Experts of a small language model.
Experts: 32 clamped SwiGLU neurons an expert, 8 picks a token, a softmax router.
Below are experts of layer 3 (counted from 0) of a mixture-of-experts language model. Rows are named router (the router's row for the expert) and show model dimensions 0-191. Each number is 128 + 24 x the weight over its row's rms, rounded and kept within 0 to 255. Numbers have three digits each.
After each expert's rows: a language model's description of what the expert responds to. This comes from a sample of Wikipedia text that the model never trained on.

# expert 23
router:121097108106168156141133152124141110117140110083126157181162174123146127134117101139119127130084159163111146134110118126156095124118170102123125146155075104092121184147112111081119147101143147097148173105130114143106136137108162142091116131143094131151141087158111131112105101160115105087132170102127101083109143126107136143130169136139128135128105114135165161131069076109139149131129123146140163097155147129165149109148131150117116106180118160131180121130116102141115146122180132150109147133165121101106123156115173136169116092168161144124127140122129112149136121151126153144
It responds to: Capital-letter pieces

# expert 49
router:134098118126140092154112116145124155122096132164107135098136074161120080132154129127165145128159122132124152132145112153136093131104130077104138120122122152162175174156144142118130120137143167145118146140132108106151117151149155130145133113142156146176142145084142171168125121147126101121108154137113158139149144113072143132089141158093121138135120153136141142128137100079138132142097116174111087157123119149174166114174130121160149143129082186143161170144124152077125162111098086138086106109149090125132156093116080122121095127126146106148140130113144102105142128149097120130
It responds to: Prepositions and credit verbs

# expert 34
router:110085100095126094181099146137148096098104136117122155129103141137142168099085148151150149107115153117129138149140159122165177119137105104109158145152094126140124163091135201141140129136129141133161119160099090104191125112104145137157134129130124104116116146131118132136121135128151110124107114143106110159099101086151102137102106102129152100097143094091169157119095169136108108133166162187131102146110143142125110124101126115115105072147118141116138111100125178117104132132131129116135088154108135160094098122154115134125099147098127127176175103143102128137113156133121169111
It responds to: Table pipes and prepositions

# expert 3
router:135157127146087166147130156084120106148163095149167151118171159121104156176130118098180132135114170119110145142152084153110113097117155173133143161161107137124134158121102147120129109152116131111141142152114154137129154115134146139147117152181160125114084115072101123108134132117089144140105158125109121131126115120131117106152157124124110114095119157129076168147107071165153120117109124127095104119150153152104161098086084140121126154156149163140144147124126123146118107165145198150110128149153094126139126166144118110111127144170140160161131106113166147146113117117153115145
It responds to: Table header cells

# expert 44
router:120120079119124149117135133144136154142139112098096143160158128112131143113135119144131158144159105143105115124134087116123118123155138145097150153165111102127114130131141093113084134148130129118139146142120112123125102149158156091098120071135098108085134093125142146155120099123127141158096114084099106113168102147131097075156151122140135098087081127153101094128125138102102157102140143087124183099107174088118120156083113132095136162118134105138143121104069148121143094105122129128150142156128154116127146129148132143153118099130155174158145119089088102088116086114167185157
It responds to: Competition and country names

# expert 63
router:122118183147140212164148104149096120158121178110140149088088145127125095108161138126122142158119087106151095144127155103082117157098129132117161135113145111097152140162120097139132142137121134133120118145072125139111131100105090108138135153159112115128114091110111136134094087104158130145144153130114084098139106091142126147143110120148100116158164163079120106134121131132101081144099162166157080131130113131166116122098151118124092113124106101142101127127174136113137113119090124123151122113111126144158140092134140132104146065167153127137148125096130132154149142156122102096
It responds to: Content nouns and participles

# expert 55
router:162144130090093070121184116138139179175157107088109116113098113130127135077171147136133099155170138164145115094086158119131087135148083138088157118114129123125115094085142093112128102100087140116072129094131177092122134159135107107159114144123132124075152152116147139099111099100097127165144126098125169120116130138126160133103124096123126097150142119120130135105114158134117122140118125101135118156107105100127091147123111112173132137126130135165111114133130118088171083140121152169142100122120140125126099140095127116146106137101122140139075119142109134160098106135122109116
It responds to: English surname and place endings

# expert 48
router:136145114126148133109140098115150145128110088150134125125113095132111124106086119153102149158093094139152113161145147156116079090111136128129149164116147076124128160105146128171141142140129112096157157124130132148122127123120096119143104085139133138118140117121103166161145185112120098093131098107100122130057117165179120150094164121099117151123150170108153110110179121135122106147168136140122112159160161122123130117139140115109147119161124105093105157077112156113101144100155091146116136119111096137153161105126105105195122118124094111152124117187087149095121143108147127130
It responds to: Commas and conjunctions

# expert 19
router:163149174135123117133085119104142103136117130120109091143119083130126140142140114137110113136114145096141121135108154118138151168119138114148123134112141112119149147135123094146155104151149139126112153135145122148149151114147109175165157162166080122126141144136131101139126151143141112125155059090152114102133191101154158152143142104150141114129174161166149127146114100070136127104108145145178105102099122167177086139087174097106131077136101101188113097145119130172090155133143095157095123133111133134131122128160138159128124143138131122098126098158114142163120124126085134151
It responds to: Digits and measurement units

# expert 36
router:133138140146162145133152118094122102152134187113169140096141131132133117111093073109110141131113157127149133151174096104127125086135097128089140155112131102133106101176107117121094143177119137136150136104150078166161129138139122133129107129170147155173118104124098145121150127113125102149132169121144104097135106159077133124122127153150138166114169151151153167123174113124070093081128148074161138125137129100137120182126116144096118148115154115063126139124109146129121145106092148126090150108124068120147131141125127116134148100129148124113143083130113125113157107100123113138
It responds to: Adjectives after determiners

# expert 28
router:169110132143079138164098141124102107121091137140130130136130120120134112118144158163139090127127139087114138111120116157127088152161159140122122099115139110135144089157095164132146107128111129170163110102128161167119091161111112118128095145134144093169094129122117126094126106118099097157093136153151081085127129110144105121109148165153131114137122121123116100131150123159130124115189138111148152099145095125145145136140121139153136139066137091124103123158148104159146113102083086168112137173133089128099114098138141079113093112090126149150115092169156146109164176091124120156
It responds to: Past participle endings

# expert 12
router:145112101146131133139080151120124117133130108138112104148135109153126164105195133122152110091109143097105118108156145140150074129170128132119114073093119122112118150137106121130151109181188160081150131148115118157097105093135156083112096140139161110100094136126138151103100148110090107146129132135148123125201149157148098141153113140179117129143125100165121104133080161147141160116155131131083178139107116172157100141111141143160154104128122113132139147137101133143180124144131131132126113155127110112148157141112098129140124128131142135131133137173153169121140151168149093124
It responds to: Dates and infobox fields

# expert 2
router:112164114141139163100090147158123151132128124152135112103059166125134146114103138104160157155124138113097132169163127115150127135161109130093124102112143154096109142112123140124114136103147154113136145150134113136124154093157138154118118144123131169112159140095141121149136118143162115175169175090083173169156127094113171097130121182101127113137106109082140100127164128134138105144138104144120140154104128156131141153169088093145145134143099141157151151147090116128098175151180097122133111111103165161142173108158098126147092172123149122138128162124095134123133132129108097120
It responds to: Possessives, list separators

# expert 40
router:153116151151132123158135111149096093149131162114154124105097168133122102153117121117117171115204153113145117171179155177138170171077165134127119114116156162104126135122119142100132169144118131128122102135093101119108108148140110183123100088119146136143139120132113093096141156141107161119108139149135141092080131133129125147098142161179116140161124141161097128117195112131158117117087108133119126180109087099128143152170106115104090119052112132148118136125123145146144120129119127122152105113094114120118132108147120093112143128121123138115117149125141134144146099134147163096
It responds to: Predicate adjectives and verbs

# expert 5
router:142117134134163128138077130138119102133143110123134123121136159128101161094161143154139094101143222087097137183128074125151127152111126117137132104118113114091104135148138162168126078113112157122146144143109094137131096107090113082158132129129100105132132101134158141144095165128100171097110110133126151147111111116141156146146125136153121095185186156132169112156105135123079138136130144169159151136127136167111126125087095118129141135156151132120087174142150110115146102130153121126128108158121157132138139133156146122140155143109115119187147129152120099139154096127101118110
It responds to: Taxobox list dashes

# expert 10
router:120125131143158107104102094107145104107149105089169108079120125138128135158128107118120130137091123137146128078123165116171157128108121147140146115165149193114140137138131102138114162071122152107111094137126114078153157114116099122132165119168136115138139142138135159134135064127131111136129120143115158122067090117166130161129135159153118149161139111102153119100085097123120113150108109120120109117149107064105164161171129167112149148092135151111115153116133128094119144144136115148185088115110098149100169158103112134160112122095150149133153112156123113118136161148122160126
It responds to: Capitalized name beginnings

# expert 1
router:136127137131167121128115140151145122124141137134155129130117135138139163121157082159180192109099120100143118132104153146121121112170075153127136086135084135146120122135109102093143126131121113113102145137118111127090107178150140130113113131082127130118105104151134132128135133081137099129141096084125126118131125147073078098164152080121114111128102090134081137138095125147144152135122165062103178109112115121105161162102162145147149138122106096123140125176091124158109140157142099121172154155140120114158119115167138114156140133140060150111125108141110163116144108120113156155
It responds to: Sports career tables

# expert 25
router:105165100150156125100175158106100100138093183129148100101157127149115090139093119138146076137111155169103155129128165106126128115140117133104148156125128112166123114153133078106159145146110132123121147174144115142167127144109095152138141167159115109158128139106123166118149100155127128110145143100114131107151112110149146088124115132142122142066177140120147095106174154113131109128124106164176081126104090127130116141130134128120085087141150093148112106114110135101095113109086129123169163110108092126108146105137137153118099097102184122157152114124121127131150134091096123110
It responds to: Building and railway nouns

# expert 11
router:108168103114121120106149114133084132161131150129176125080148125128131128146124119137099122152163095085124171143125113130094137131097142127129129139143141128150136129161146106138111160104162144094104166104151123108135120171176117174143105156145166111149155147155136157144095116129166136165106141111117137076113098139099179127165123124122086124118104116140154099118159106153144120141100104114129120178112123101128098084108079117143120156116110153138113101133145154127164149104073135133161130120109091099109151136114109154155156099102130175152138140113145111159099120145109169063
It responds to: Common group nouns

# expert 53
router:108159162091119123105127112136103133170108140140168141092123124144104117156123128110106136071113125184146112118141152109146177146097096145129135133193094140154172156116108129098133163111104122135090104121126139147118132113162119087161136150129135120151121166105154140107099096155115148161106156146107139122156128125105116144137129085089065163113145122122115128121165098124184120126116081131114153170111123138088139138111112102119137101148132086145096112109173071132123095147123172098126155134130103132119128119128118104143118159101138136098144115105132166133156139109123117066
It responds to: Particles and word endings

# expert 15
router:130140117105144121146145172112127105116125118137082125111100117115141107087152150131150100142097119114107119053128152125141143125130100141154183169139151123138075136154114125136155109124112142137109145146128139152147153133141148116182135141124094125107138153146177172097119154098116119121120112124146139099168145134163154141084125135107135109111120165093127088140139207120138127113135159205163091162112143163162137108143096121135126111158130144170134161110113160106121137159140075096109116114109141157162108134077120109119134151134150141146115129148114172149117102158144118114
It responds to: Coordinates and taxonomy

# expert 31
router:140093155118115194131110131098174160087121136137112135134168120163126137128121116096121167120132134141140154152105095111129098131146136129127130113155128120103114109113135147111094142099104151136106115101147126128142096135145192093073166133148139083127119106169158132149153144116111154121136136126104114132145116068145121121124100135157140164122121148155143108170122112159107112153148096094135142070168109146106165119108145145146116114173161171107170143182096129113116124138151110124127144085126089112113124169145119073153110103153160149160104150121125132159112131116138183127
It responds to: Foreign name fragments

# expert 35
router:121129136093125142121110155174104126147164121121142141102183163086171127139098151146128088161143113113128141109155118131077158106117111149114123140118148113092079110143138133133156137113142144089179100099146112138116116163103144135126124144131133109144110141118120166140148102166140139168110142142150109095104091149117159127128162157115135130097159130143154138131160100162101100143102166110170124149142162077110103152104095141104066163096133105100108104147143146172090117101124171122097169121113117134115153179116148166113113135147117145149132104100153128131133156155121170146
It responds to: Government and politics nouns

# expert 18
router:164122121157126106183154118156103115129110119118132149102171089131112148129108160160153138151119106106147116149102115126152124141124164098122116126145169122106134109151159128175112144147141093102116083174098139114180118120096131100138115110167115131106181136130158118142121130098125107116115127082085117141155125129181107116115104131091162111101115119121161103111130143121146130145162117124172173113150147145183087147106108102140165111148105089116120108117137134107120114100161100088113134093107181128099099123187101152164128174132139138142111121129110159127155157110129140157
It responds to: Place names, coordinates